Below are experts of layer 3 (counted from 0) of a mixture-of-experts language model. Rows are named router (the router's row for the expert), gate (a neuron's input weights, with its number), up (a neuron's input weights, with its number) and show model dimensions 0-79. Each number is 128 + 32 x the weight over its row's rms, rounded and kept within 0 to 255. Numbers have three digits each.
After each expert's rows: a language model's description of what the expert responds to. This comes from a sample of Wikipedia text that the model never trained on.

# expert 3
router:141127123065124117127122075157119181107164097079101094098120140104132204140126106122130111192124140124191115109089125101127063112167144101147123086094114153152152118149140137100064091136175086149150091106107101140183084137108109140155057138
gate3:135172129144120087068148114105113113094094154146078096146123139154168179154119103148092132142177187148105098108119139105129113081097120076159143191155096147099130185181142106144062122128111133164168129142110104099209128075169145097154096113
up3:158122147137137116117103145106156150143097140127177157088078107151121132152111152125079128093121069127131194099126180159137112129134147095161094122134177141071157072083067094123124117129116180136137044132167146122113160109188066143109061129
gate4:128139086078119131130159132161138101116094156080111083124110130110083093153190129096151153143165146145104137190088132113070120154215138174103095088107088180140126130125132155082158111137178137108108162180152104176078124113173073098118108140
up4:119091127193162131191092098141151131120166101119131100157074159137130120099074106127109114138094186195126124123146098120153133129089122119088165118106129141086100179143153096174084155136055107108120137140143077114154095082100170156186164099
gate5:090153109036148119073086140165092099087134082094134165157169159112117134104091084121106156156108160083110072165095083113098105136166114127108097183118053065101125158144144139132141151162075126155118147165074090110068102094140205109154063142
up5:168138104123078118169168121078052105106174113143079148079138153126129118197130137176121078127101128084080158086112113111130164148127129086173168095127105118110123190105147037140117062129144123105138084115149105132190152091097125077113118081
gate6:102077166136133144181132145136115104105098094164123216121113183072125119137145128132119127064143167104147131138138097070158118197176109121110158072109217102079155129127180165094121127125112106112075142141154116129103097088105081142163098194
up6:150069097155123191110102107147134156205124104087124132116143132138127108091089165161157101082139131064093136082094163113120067196128071125194074115147113084095101098154101132115139114193075103137140145165180124042156093152123135046113135169
Description: Short mid-word fragments after an initial consonant, often in names and rarer words, such as c-ri-ppled, T-uc-son, Al-on-so, ren-ov-ated.

# expert 10
router:100093083058134134150125133158127199081150081109101178125142191168181131119097170195151137154167127165057123174087113092140086148117076110094176103150168146115143154175151107140101212150162174099122109151125094191072157091122157145114086135
gate2:119190113093097157066113091146160123140091052189123113115136134160139155135133134169163130150085072110162086170121147045067132089083122138095143106155161186169096090112132120086112133108181140119153089150162089078136135110131124093118180163
up2:167114083115205152137145120138179138103135048175109132123117139143136139156153136167130133125182150127094136031150175105129151104107152141080113078173150141112134085123121098129061110110082109111157122101185063101141140137125097086178141109
gate3:141151176096097139118097109115127130123124080096119117123116107116115104182107186134152108175173105137095040162104086125084075122115155129136142122102176066170167161115174142173145132176185236134105169142158155142214117067137146092117104113
up3:159152070178106132130139138107123101100106124144186168093121112162075156143129171122155095158140198115097064176170064166102162198099170105121101125150140104141099142131163121162146181153174149133095128245074125136109069128156172178116156138
gate4:086144097107147164146045099110160127160144128082119149126119193153136146164089125145126108130121088085141104179151088115138173138177037122082070184140117069148105140176140144159125107156101125139100174068147184139125138122122131132118130155
up4:140164114127102156179092153106143085134127142136157139148134071126160118137156134161145106146145098096157150117099164190136112118113162212121102162153104140074119095111068086160121101166122176110133146071207125180114125093179130179132115101
gate5:067136140103106134086163150152176134126182125188090113172105072094076103161097133086130103149151147133092116117148134207157077196166071145146108180165142078120095190118112132103164158158093127098169171145150178130175136070154170120157112121
up5:094089104076096102115159129213111149148151083152170081106155159138099142133098079112133091139184172116136141129091173138140110135117059087194148126113136147114124157104148157104175189170119112092167165189113177174095144148150144143074157140
Description: Capitalized words in names of countries, cities, leagues and awards, often in sports or table text, such as United States, New York, World Series.

# expert 0
router:077107173131148158170136065172166093119177120094075094105124159169100165035124176157117073155168088086087145144118109108150110225107073179072172078136064127110068097177102118137136107117112161146136132102153138138124134101169166147151121114
gate2:119172130099118075147122129103087134136139126124131090141076118091111104125159095137061094110137123130170089155144122107131094150120160091113146164125143088052144097082144218060159184153138156117150111103192148163117116116110153116189150067
up2:183094099187117180123178137180136107120127140142081121116131117127133130123070170150165133122146072103101074159135138111118093127109188093194084062144132157110148112081051095129130170113116117155128169141123161199158147105163139123079125152
gate3:117140116096159122107095132079113142144130121141045091123168109131114179107121116106076096130111084151097144132133180169137125059127154171148114138106168117144121091045125142162126086137146078165143178141214092129115122125139125111096115113
up3:170160090150082111180108119125115096168158146141075068154167122134099132149135133129197135103101148157109152089155116124181130135176103124200136101104109130186101112136131146134141150162073107056149147125112103065118114109082103123138148133
gate4:113082184089204114133162137052106154074120130134135109156118119128080150166137134140089131101153135123129130138177174112114116078150211126145134101156126066134144204126085127086159148137185067121105124114126166105151136068092165132173124106
up4:160127141132117148115148138168137115095134111084136169148181167140135102140116126129126158107127089073118121066108113123115179186090081093096137169129163179179134132075078059130121163098133082138128125136170065132138107120091054115123128141
gate5:091159105121107117127158170158113132082080116145150098088146113127177108139006076105184080116101190122119096139146111137136128104138164110137129131148091051156105116130154107126143146123094122096107141148116136096135130141113117150118109167
up5:122112130160187076147089075116127079135151099128127113177141175145138138137117145146128127101095137165102150036057175125084156190118104134105130120090151082086120096086098145092194162127114084097139153118154114093126103138130090126124080080
Description: Single capital letters and short uppercase pieces inside acronyms and codes, such as FIVB, RPM, CNT, plus football position abbreviations MF, DF, FW.

# expert 29
router:183111096134118100150146103175164090132104107175179142201170161110128156085148106177131113073179038104074118098109136139168106142196128153119142116134124199116087116136118075149138116093106105144119057160114155142092175137128152122127157088
gate1:120116101111121126166116144114117072081142128145177155098100222152097112105197136182125085130127114179097137086072164166094089138152139144122065126147127089107163133143150151152132105078079149126097145100135115091173179157083146127028097161
up1:120099146102105112125148136126111087142189102159154167117123148187092129122146137117199166126196148110108143119122115159148136073161148122167152125084136137077095153071175186061101157119144132102090146144119067118105154185142199093156152180
gate2:132139138132064129113143125111085150167138132139124158108107192168170162102113122106159162087121152114157112172171143102134124159140098154123134102088112116153161077134141179160179091105162120144066126117155110151117034117156098183188138094
up2:123065151140153103120093088130147131078202118117143118143171109109172172154118095149094147113130090094158117183103131093124158182160167096028064089169132092132128079138120158065124076129149124130122111091100106125128112147113111091165106147
gate3:127135096126153134137111154094106158102103163125087168156148151097166097155149182119077106126197092140094125154064154185189147143130117089189110065082106077135107118105136160068116099150159159089114134136147169072127188104078151103112166069
up3:150141143127154177138103144167127084148166172166124080108172125105186143187154097157107119148176127155081100087077155090139160105139184122112130162134163099071169159108122111080159121170174143060087132102109095131108180108137087092096105106
gate4:133150125114129087199154127156131111182211135209056110128096171149097109182155091166115089125109087101119148110146106163044121103178129097083132060152080142086120124192118170148094152140082113091143064127151097107152128104162165069133120141
up4:127138177122122081143123080106102110106072090167130169131083100164126090057121156149133123166182128069149083174133142121128133186126174151177178153167130120172178110081064130073086090084146135134144118119101099164091114141112104157152103135
Description: Line break tokens after sentence ends, headings and table rows, mostly before a new section, list item or paragraph.

# expert 25
router:147157062072133072130114156083135104154108133065168164131157094164110107175115129157136081166114152118154114131147104148125112114101178133153159160111154113090160134064183122177112121110133135161106100079094130121129078110130162052162205183
gate2:101167103114158127113141141173163152133101157111159153106104227088054075119119154130103135133079063078173116079144132135133107129183157192154152131140107087153077122161149100121138141126121090100112160144078137184149105115111116198081111079
up2:104099156112148096172121150173156113159113132085132107130134114140144139100142155136102117129097118129129075122131116153085121133135088146135144064097165041142084148096133068178183142128130124131109113143113084101082065142160159151080162227
gate3:105079147121146106084075136101162099129117065146105185082079123187196126163127103129154123085157093151094144131150108124081222047086122116135157159139159129079144147092118148138123106122143088117089134110157156147112153141097090134151136125
up3:124117140171120181104134170094137102068171131140149109208127109115134143114129144050142163232169089117144056123118180108193087129044140129128084142117134114071122137160137124117149084144146121121124117141104131128125104110133132142096143116
gate4:180105092103112168123138159124092126172165094161130142170121147120141155072154092134137142105128130151202171130146130149098115193199091113134149122066130119122151034130174145099207184165120175147117150124160153109100180134087135136133150081
up4:163103141161162158164171120116177155071074096125124138164073158167077142138207080112162099095119068104186120141112108146132082146085126152122167154122076142118116110154125172122076097119064074109097161112140097119131167127112135151175094136
gate5:108144098046089129148139132167115167113111138108080108116155174114117206081125140097127140192179227175136161083131177103183139147089117203077151121130158188131113181116126156167073083109155153129132103079090150084082119093173155143112076151
up5:107113128159185095175138045167113108129145113120194159145152161124145102132092126154097151108147087089131145162177110096116185159145098129169090101136092122180132135172160139077154194067144128125166109093202097155182099168122201139097127166
Description: Word-initial particles and prefixes like de, re, con, un, San, El in Romance names and English words.

# expert 31
router:137100113101087155120089138102124094158116144139187134187148129132133140183091145089095121068158101106132137166107148134072089121124159157160158116115118088156179195073125095074089177114127090116085125113119085127084103142092119171132171101
gate2:156153132077069124129119173128166167112122153158112158115171110159183206167144137117111135108176117077152165078066121149148108124135198101125135119119152098195009128110099129159107150079096150104114117068107076094121156132117167164089107147
up2:227156120091135181100095128096147120130123112113109115208156149124185167196180203112078087128095089183142060141122153134096095119111176159111171130139138136159159123100157121192136140139147090159095114125098132163152192080107143139063103202
gate3:102145130157106128144166059102196140077048092177148104164113121126099176102095118099134153109182143128208141173094150107121062125125140154145135132160162076084112124146146123127112095142123128103115125136142088169097072116120092178127120081
up3:160114125067096115115141154129173140150156087082119145148122139145129148107156133085166152108118101104129128104192151120102148094091092076116104149152103194137103104118077103073090186076105161098145136106145134118148154147197096114132119091
gate4:139161086103098103181155126070084062150128105108119136159102130191100151161150097154136091144150165209130165135093176102149115105119155127098147151108082123114131116156109143104127148150152109164146102150055145165169157118130133123108127161
up4:092141146119131133161038240131140143086141105200136149074114176128119113086113145089140144089105097128103138151064129149202119154172155136153122096103161118102143197121135160161083131196202112168154146187107111077101097153104113127142079105
gate5:108098079152141102103159061125101168084120144110186096044120131147138181103085121154058116140168146124108127121129140085106173206122142098116132151194163099139148098173087077058091135101144087135138159167123136148132164110144112111095102085
up5:092185132102094129096097171131090114094184159136104163142164116106172134121162168159146115154115147068173152152135124064091104105118119089152088186154153126118144138080150151135212072121175119078114105104132100053097085102115079138120168063
Description: Conjunctions, comparatives and adverbs linking phrases, mainly and, or, but, than, most, only, and -ly adverbs like sparsely, loosely.

# expert 1
router:134124169139127125117103156155119131125096168139093190170130090069152144116079066106155143149154144103094105122152148108131091069147207110168111171128105145169160152169150112148122154163086160147102145169133063127154101088134178124099153174
gate1:133134166110151166162177096055134180183164086140077092106126123117141165151150183093130124129083141101125164160136103075138111137136089172098103119073114099160100151173102134196149118110132131124153086179161099082184119098143130120112129080
up1:085136146137090140151074116187108114124114149123139186126091100170187076145155065157128197132142119185133099160187118150165101116160163123086149117164194162111126062137116147093079152076175079131125162100115156106120154120113118185125151146
gate2:188121130140067089084121191111207124141170176111142118101184088135167149079149107113110096178160098138115129117134107138121148170138096100139122146129130181172123068124162130105108159119087156157153169161101063143069152150195106129127116131
up2:114127102152132149132116124149116112110176108152129118146158165151096093094070145097107115108102116113150105103100162078133110156158112142142076163035139185180133104096102159134068151087119152126206146107112147130125182134160158156126147145
gate3:142119160179079123109169156128120105103165161145128162129156153097106137127134084171163124120117137146143138100135161102083095145144195142158174071118126041173181146062186123157114147135147116152147139163096156112179166065140089192098147133
up3:159180172147089116156115124154158138208134105143147179099166117151160131113116075133116112143135162119118145036099140133095090200089098123174110075119143097156124117133122159146164112157108127085176109150122186098194205126169177168083109139
gate4:102084141177078145115086126103136116102095087116126035154115158066101133114140123173139140124161112129115057115112085147071144148134124142137127115088095174146124090119155128134105117151138169105112161177117088153154109108150145070150093088
up4:113119093142123151113079107154135098094118158116088089129114134147106067148088134159150120104137113169133112119127139145078134125142115091135075082080146045129127103169133141107198189119068178129132158159167078171156125084153185052138174077
Description: Byte pieces of non-Latin script characters such as Japanese katakana, Cyrillic, Thai, Greek and Arabic, plus some stray table cells.

# expert 19
router:185192156103160115167111184108149178105116108097166169139151165190178155139087084104125123139180077092127103083128150099129091155112133185165102158144155138145111115097109174162122188134087151118085178141074153062122150134084141091139126115
gate3:113119135181117075134107132096106193103117127106152135093110173088117129124115114066181156128162112155152152153092137188106145034161119141130094147131144102136193105116094149135153116135191175139145156155121112107093137067099168128151155143
up3:078154184132112118145075158127100172155132121130145124135110106137123164143106180124113101114149116080159101111157104130131150066126147134099119183147146051097140105046085146161138114118183125166161074069071109137090124138154169125146120135
gate4:152130151121105146144138165131150150107137127144097119084106133131114132127119132079068095081116131122165184148173130172141104122070123079103171143065162096195185123135176098160081122127099089143111162086197116110150128150127120170103098112
up4:229133070089171057195137125159177128101133121144117123118147141178102070149143129156102173174094161190065112150125101146129130103107120108107129125136149144111069105073097105142146093169164131115128155147140160075107113106194045147143121133
gate5:119117160107138128178142165089125122097080141154114190135135087076111168170139144097106197098099039100171156130157146161091100087133117097109160061129166113121121180082128188136090186107065108139153119118125127168128145148104124111184151112
up5:157102152142178154084165179099168150137100096119101148109145127157181140144139133100073175127103117154156106117154094166128099124108106126090078114143144192113118225185138148103067157151101090125181028101096133105112106145173107126184181102
gate6:101113133180131134131131108128128132181130151182115089141158135150116147185100087142127096153153073134164121178149153123090139125145103169134097124180128154172102083101169210128129100118144125103113165155075130144112127093164138131148098105
up6:131148188072166147183165148087086153158105212079149118125141161083107111124117126134125140127125167116070152106163087143137150211129146176139112122122088142087128190119103064112157146112167103128145105084123059164090110192110103110136066130
Description: Line-initial hyphens, table pipes, line breaks and infobox field labels, such as Kingdom:, Genus:, Preceded by:, name:.

# expert 2
router:089179105074141129126092131160113133104125131145137143130113094150108161115079133144105197108154112142065070159096144053178166190131143140155138143146090154071185136070124151110143086141099095079139073161120156162088137113096174133108150135
gate2:152099127143099116042116116092198110090124102103183130175123128170177135093110136141150113108120137080065119092164148132120089101192166128126121126102190075158161102122169108141107114190084130139175118177150103122078100132117108145183123180
up2:109177091084141141188121086107146155112127133165147090152144122168085116121129057124165142106207111204150129081125124114109145142130053144124158168115119161160096157082086091134146155191117147117130106138137077140029128124154104074118144101
gate3:125147130127161088138120196069150150165057097126084150162101126137059165142136100143149154146135115146163158183090117176215149150144080137061090084127112095110125195137145141129148163130190106083061169107119130145203088104091187142109137113
up3:184087098165115138140119056184134113136140133113101126105123143149161133118148078113157140159072104137072128172147135087144203117095129111140151154136047086154183124067109131171115137135064129088167109171076161131131171083129157123170114168
gate4:105130174108090099140118077147082085130111048095111147129129122129168137121148083126164129149106114025061188111162149165148090179140136069145100062093125138103182135141130146148135085143087128119125142176133096077119136182146130180111115063
up4:134039127106130109089154107085123113153106139114091114154159114153122119143115113165099025096111062134104100155153147169148193149094167076148123157125095139116122154070113151175089132123074130136138177140137174071059116132153097150149136110
gate5:166118133100158133116133141114138103105122133177119094124182121100070129106137088110116096048103119070123146103122100151118129124118107109075099183184143132138178122161127173128191101123157144130109086077191080156068150162100118117129092158
up5:117168145104143185140101150167059157146138148055138118111115108163166149083084131151144150119132166158159100117109099138091084126113140141159117156121109077135166139152104142127115150114131090091143098110211129146124117152105121119104114113
Description: Digit pieces continuing or starting numbers glued to other characters, such as years, decimals, coordinates and age brackets: Under-17, .248, (1922.

# expert 7
router:159151131147158180154157076142128101149084084095122076160085219102111099096105154115156183154151148105124134110115192130117082092088175152129144102098152117134154091171092140149113082069192120133121170113120104141176113084143085101116063104
gate3:131139144120113156162138137165140152135162149106141168148173128145106116196092170146130077126142116229141093146098113156170140095127096140120142081125104151140099154045087082143053098082097116122196093143156181097122160112142154130088142107
up3:073103168141165090104143145088175083182118122111144141115107099153133145136125123110174138162138112121194091170179112120162073105149113125139113118133125160102164116119146173050158118103153128111122133138144029173080068194138082150202102108
gate4:182179144122059163158162108148137111116153158171091130112194109126108106100086150131098112140070112110073116155155176148093095144112136138141181077128154075203174076141143131156128135126124177059113160125086173120168141118149127172171106092
up4:099092116103154121051120114181144198161124185116082179154171094145178140119103114127141131136130093184058097171157124139100144139098175176113109137169075129116129143127161149136162109085151135126171097132137077129165094125134129099120111140
gate5:116145107185173131113147090162218131104101130132140108173091126119084110115146132094137154124140113144153107114109112106160126143135162087120170084097140118109126162098062129160117151094118098130097102138142137090194105137089113184169075128
up5:129088138083069087155066161082110122104117148066147164107169141138149143097062101118144093158120129105100088120151170055159114125156092150124062116197153134116159155119175106121148163128104125120114123134067110115151177152113159142140106153
gate6:108131097082114133079108089112090188087151100157131140176158120163113110126155121139094078129075162120126136130105130082139143099143148118136098111137130170150135121167113175111142162177134176127126126145173128150179107133119140073217129084
up6:139139062084096161151170181136079142100151092111151114086119156130128163110134198169163159134130151118147158113130092149107134172136077120130109178126182126122144129146099183174144116126204115145160114166128109157102163125136141124151192108
Description: Short vowel-led interior pieces ending in t, p, d, m or v, often inside longer words, such as anti-Sem-it-ism, tul-ip, ar-ist-ocracy.

# expert 9
router:162140147100121136151048143172165180107151119097174116169185066152158129140109120137139130109171088133079096124145066145117170092110140150151120134112103147109121100137119081127130125161136064125153089161135168148078168131079174088133175135
gate1:163149088122133131162131149135148141095162160091106141087124100080111137143126111131152108130136123148140150083165181131109147211091102126159128102144106100188117083133109094088175050112134106145129131055132164101145157088170114132170142154
up1:100130156120127163172130107106107173107115115161160098165161099146124121137150118148149151177081115120093178123206154150083143117187134137163166114119122141099116098146175099095094154093089151173129057120147053141179155088108141155095153103
gate2:195086083134118153172116108098166096132129155129088179098120153184167134135044187155097122090187138176111156128099111167085099159110163124128129169130213104114104171123200162104119086095121147121107107086073142165106081144159082102136107059
up2:108143082129119117113098121141129129127140090136098077134170172079141139135133121139125108118086094157145127075109151076115144044128110149131063132144148169107078155133019135134096087099162154068122029145130190140089123119132100161118173165
gate3:076125142145086148111159092139149109107069169094110093040109159078134135136135144171124174113082122111144120180172155149121117178140121105196093205153119188095160087129106117131122078123150132117110101147120146130122113167149087095173160161
up3:169079106091144074105121109156170130218149150145126081161123115179106099160137119141128104111124186102126149120108087167123185137165155160099185107119138127136175153106110095144164154131186116120159127169121112138202081129133107180073106112
gate4:173137163141118166071103170115165180161151099150143147121093170174195148129090151120154110181112191078049141132173139126124176112193095161054167156168098150124154153085161142120134129102118132079164089100152188083104205108121130094153141115
up4:108151132114078167117130185178104128158110112128137049071115160107088123133110106137118154101101150128143036155198142108084170110118097180111103195137134139147127097157094119156134058150101129116092098195112185141141117214108130100162105099
Description: Closing quotation marks, parentheses and word-final periods ending quoted speech or sentences, e.g. kid!" ..., windows in the 1960s.

# expert 32
router:124141093121131141120093143143160084102143170114168070146134098111142156146078180165064133091142078082134093093071130068152171175161100135118089143132080189154138124107092098085149129177087119131121158131157176128108128121049144146147131136
gate2:118114135179109150141121154126099115174136167102131097110143089126119148100110089139099181161182115139179154134137168126093123117142147127148096116122117100168110094100121119100130057144078142157073201133182124103158123118134121146111133137
up2:100146154093134139108105119098131153088120137140155134120138164157135166109172118155143181132129120112154104110123091107080113136137222098169127134088047111138152184052127114078139110133156116126153125203144141165111134077121063082100117050
gate3:139152116107155153094145146101114142078126113109103143103087111096153115151121174188104109177088040101153119115143131109118053142142158080086186143056095111116148126127114101123176174122118129111061112126124100199117114121158143120115171163
up3:108120101117216130175174111151070151113106169187093113084091161143188144132072121118162161160077111099081158108121127137077134154118144078119133145151138139099142133075105109184128120165153122162128122140136118085131138111129143126222091118
gate4:173112117135118067116075130146142129079187123148145158130149091159123114127121144140107166192133165125188106116123117131108117106121221117122144103191106075123127129144138133119100085149096155095120061124116162158134041115083105173109136098
up4:164123120164146090102132170136149110088184127180078102156125109112104142101139128096117116156154133132096117127127171174106108171155149128133149143160167189124136170133127122159138160166091078180121105136077061113206120066144134172119127083
gate5:117115145067140113084086137067068157190138119125128156116140124129150099100099174094118139078097143172080096148123124141086088159161114128139130117171115118173181064128190159159109161118114134134112135053139102100158152150099201170117108084
up5:171145107129186112152122161147148161141067114131087125166138118101153109073141142084129137128091089064164131113120169214114191131103129162079151179099157136173092160128163151154138140106158153136111108096139049129141169189083172120134187152
Description: Forms of be and have and modals right after a subject, such as is, was, were, had, have been, would.

# expert 36
router:107127165135126106128145136110130111096104165148171135128097105139149158180089109155090160124185122076071153127123200098158151105118167132119151103123095101113096090095111179158083108145155096173103036134151071113041167118085134152142178128
gate1:119149076098140137096125151092143146112166152131108198125143172126125166131120176137134126189116129121077138152146126086172120119163110151159130149152121150163194130158093125170127082118156142128086192125097105119148098087183120162185130158
up1:098115113145170144169151074149176125065142090121154126138125124137142072120140160133083139159168114109133165097147165143126101108165103154146128126122166185075146102136144138070109142120130155173085153056181129101191091095111143101043134086
gate2:105117080166190115114194104167173067111141079097134136067140120143099133117103186146101106126112102143186125133180151102115109092113153154140185130154030115088140103164127154118146146110129188140194133161111115135114082143128125103130129158
up2:165109176176126133091090091206123175177107131087166127179141131135117140080152124136124108139094140070067157136099121092153102089121115151085061109099182117115148131095150136149170167118150112130105137092096160051143111115137141155138158154
gate3:089143118146169129094101133110119095099130146124113171110170134120148118097078135061153108176183138110096062159173130156113142069143101130166121128137140092144177082111202125177139146125102175128143128126095078130125108127095091130106121108
up3:110133170108127117141123133162118116112078109123155116125111137110057099161193171146131145131116121184109188141153100078124174157090164149102116117138127136130148132123118088076154128113141114107151094110160107151191140128161116155192154165
gate4:166142107187112139119168071179097145176173063079113143159137105137096131204135173124102151167128084077164124117127120159165125175134115092171143116171114130068116135116112130117178105134133171131137145130114147128160146115145183117132119156
up4:115108119157153135120103133164107073046058170102130123091098092145131138107122123186150120123125100118083075127113107111106125144077110139095121083086160102207155151213122112172111075134160095139146119117148191139076064104132106171146111102
Description: First letters or short opening fragments of a word after a space, hyphen or bracket, such as c, b, p, the m of two-masted, the r of privately-run.

# expert 34
router:180119129108156128123120083127084102106089185156174092046113125126143140138139125166197162098170137092127148121163146144161146117167149128175147137175116088137096111180098082124111083134197173228083132127108087060144119113129189110152140123
gate1:145148148140052128120101120139110125132156078090080129159114162060089173126107139180067115126172050092115122134136103134152131132132135095121098141135112128076155142183084155158111127121119188071167156071120095046199078055133120117128106157
up1:140135145113126125136131118128117117115159150077110142135135113111136142103081112139088119135108103182080134138154145180097138144098192047153146143117145137131157090173092120070156139078074124102207187118190097109159077121151169112148181112
gate2:108131176119128156162218165114094043071112086134148114096129095106121172154168137161159136161093154089115088141104091166151136080090187147158116135124125114157118113092108065164129126120169128058186128132135090135109099108093135104152132131
up2:164121159137093167133170173121140126152140217146134133167068186091145158052139093137139182104103161137150136175106089101169112123079119160150155085079097172154098108136136092121126154119148101112083143143174134152121099145117162089143097142
gate3:171116152088149120086159136100138107152145094161099178147128094150148149148155140108088124155114090088080111146117145101081131118171109139071119147177100191150133077124147156139172184078144104116149204166180120128228182097187159150095074115
up3:100101171197078158128107172112163195028179209164155118130097093102105133109133176179117079141098088126135092062121103117133091185159141129113104166109134128099105134132103108142155098115196088140108107072153121117077105091080111122119127145
gate4:110149169125167112061185123113139128113136095105190151129116115127101088156149132178201144151115140083166183146100124133134117163140109084108172193119138141130098132086178137129088159052078100149174116071105155157113096113074077093140136130
up4:187110123148118117083119147090093147131130122165094099153074085115115196161093080135108116176081107188126111184135146122145201114183110125104101128177130155082120147097115202122132112098098127117143101093099096171185104134129083087133142114
Description: Single consonant pieces, mostly h, w, l, j, s, inside or at the start of compound names and transliterations, such as Rich-h-ill, Wolver-h-ampton.

# expert 13
router:158160096047154117152164128133134138103146135123101106120176186111138101098125065103152173112137150127064107145113129113097156095160076066136133129097137111108121081161113144095121161116127170129082126097144178125119130147064159149124140095
gate2:101096197143110086146084098114119197139144128119090166145133151122155136131133097102088117111185156121142119088153132090169148062067163106163170152153133105103150089087240132145145155168064090126101171093157151151048126104122149201138106179
up2:119153124117150119104073170177045079155074114159146110142105095086129144098168109164135080119162127120117165083154094078175096119141123139118126166115181175147071196151140161177123135035121154104140165205148120176081172115111072097137129192
gate3:130134113120193154137118065102126132104117098100142156113176174088132158123145135117122154173198099107125163096112172094173154135097098150176204095120167094171077121166096121108169137077103121134147130113112209138171171109145138104068149129
up3:102120106079114097137123096141122158056153106114125152142120137131101175083112169173150198138083055121100083111138104149159114129067118197126118122186151178168144094153120072102115139118138155098136096138131126146126087103174109106038121157
gate4:103112136138126110190094076109152109054137087096074173134133097133120118105149091140097130159083147118142170162170140084132175184109132132113167066126117119154140150109118164124115105088113084126074186136090116110106096155152113157138158114
up4:117123119104138127102147178144087137092127184103094100140171116123177149228137157135106142180111084105095102093142071138112178169180129158174117140123060145186131161139089121155117168131135150184094067130103103109168112040136094094148093131
gate5:100148132143177119094162095133050135090075101147126154136163133153146151157118165193122114104115122087163141122131109182066181141115108126084142155123059159149084195128122155120120097062124104096140156119143211186119152118141117149111117088
up5:148124137162128105178143110130134155086118083119160109111157177123142133135140153094109115051134122096151116153103136138111110177178078149147164094119115155124098219110101161079136122150133096141104140064197142095159101095102124151113114103
Description: First piece of capitalized proper names, often in sports results tables or lists, like Be, Le, Me, Bra-bham.

# expert 35
router:118086159124165108085108126100168095195098083165136121166073093129143120147140161111141113111125076109126107154119092112137132193186170117135115126131107178110190122115172077119139134122091082076120093154136166134093162132055151132181151112
gate3:104096136123120160142154133122140159148094094107108193192092121153155170099156151144111109147073204087130149160152201111088106181136082145184083111122132147158119114148149108152196121125086159091076156107133137180151150159078160126112140095
up3:131055094166132158139145139143143094133129089115102080168105060035093125139140178119156110066078130152149072131150083118116137139148113126140184113114148126152172154138112116077106026082099155134191147150122099181086163117156104115117108151
gate4:140122142095124148120104153047095135160070144180097153137090115156114152107149119070148106090167098136102217123182116141177126095150116073167184123138114148115118165194107107224074088156118151028129171123119114100080080127127115151139103104
up4:146127122076109105159130123106152140141118188119146171138112128094089161084137173142045072118113083122129139126104167108074147132151133123102173099151086113122135067093181101107106065070132169119155142119143111104096085147105177029109127102
gate5:172145136154166115084132170170134135129154124188071169118167080086097091149081164105150156086127151124153193169119195056105084124133097083134157105103100147135155132106162108117187146199164132148149166104135118100149139131145107102148101119
up5:164107121204131137134125112183138107143082135121146142161164080167111186154099135067111120104077102170122135122098144092162157071134151188136170068158126140157130120111160111092134117122161137084170074084170118153144106113177110131098180138
gate6:114104165107172138068136146074148145121122092061124152190095064124164131116044122145111114119156154110080151191106151111128130177086136129067168139121091138130124112145117105072118131156150147108056102130068043116101097132119089099144099155
up6:157148097119160100076144216130118074094147100118144142176129054151110105110068149187090173104078127092109141163102175151112155148098122115056128119192031104112100128122110128104103135161082090114104101122106101158136055096144132134087079126
Description: Digits, decimals and currency signs in coordinates, scores, statistics and money, such as 86.5-3-25, $43,449, 2:28, £.

# expert 4
router:130132096117140123127124135129100071127129195106130214122088186116140115146117182097161181127074108153187087185200113149135089115083192136150172148128158141068085131149129091168163082129173127140134117079134172174148149141148128131125127136
gate0:142125194159112142139124148104150123106112141163143118149153161113076109101145078090100153128105072136131101125144105025135144132151138112140131142084110109091107135154136195123064084042137156107142179133150127114087124198144071147117115111
up0:121122154163065118195130099182090174125076118052157130099113149106155141161130101170133089117091127145112186206112163102122133135100088153131133093155156113111125173133138107165107040134120139154151211216090184092133104119146096104137170147
gate1:132065157115105103095123173133107188146180160094121088089122113071118175127130093086154127190133175145129124148121123125079148168124097129160138137126144165114155186114158203077097125108122183074104151043131159129154108083143113109136155120
up1:151108158150087127146131109133150162168120161137161112169130117123173091156092096138149143131106111114194158096121160150113094093200142128166113199151157169184144177135129158126141159144128045137108116151131124126141195105142093148072160156
gate2:154192099121091180150142097116134112169079173164132150140056137140118193084135111123104123135114066130114167180123130138141130043072090120118113097135113095174092085125124154142139151122117137097127103100117154096156156139114143098097098157
up2:170114129095112084192144151081121131131208166119115109111163097118182170171131076121181181122136109095134117077062145111112170118118184143219157105101158171151130163096137146169136163173129135091174179112160141134121153090069099147144127167
gate3:114122112155115148134165084144131181159138045126194110144158110112105079130105133086148158138167103114046149162107140089138132151121103128104132162072105121141082126136087147152165095077103122117162197086108100095095092180144163175108144172
up3:158130106175153148147113102123133118082137190080160128172157114114134130141122170175106125155087154152170178099116143071171130065162131147121112071179128141071104210126124140140067143145154157118109171135081118140169107110101146107141142123
Description: Short lowercase pieces in the middle of longer words and names, often after a consonant, such as colle-g-es, ad-m-ired, Gre-m-ler.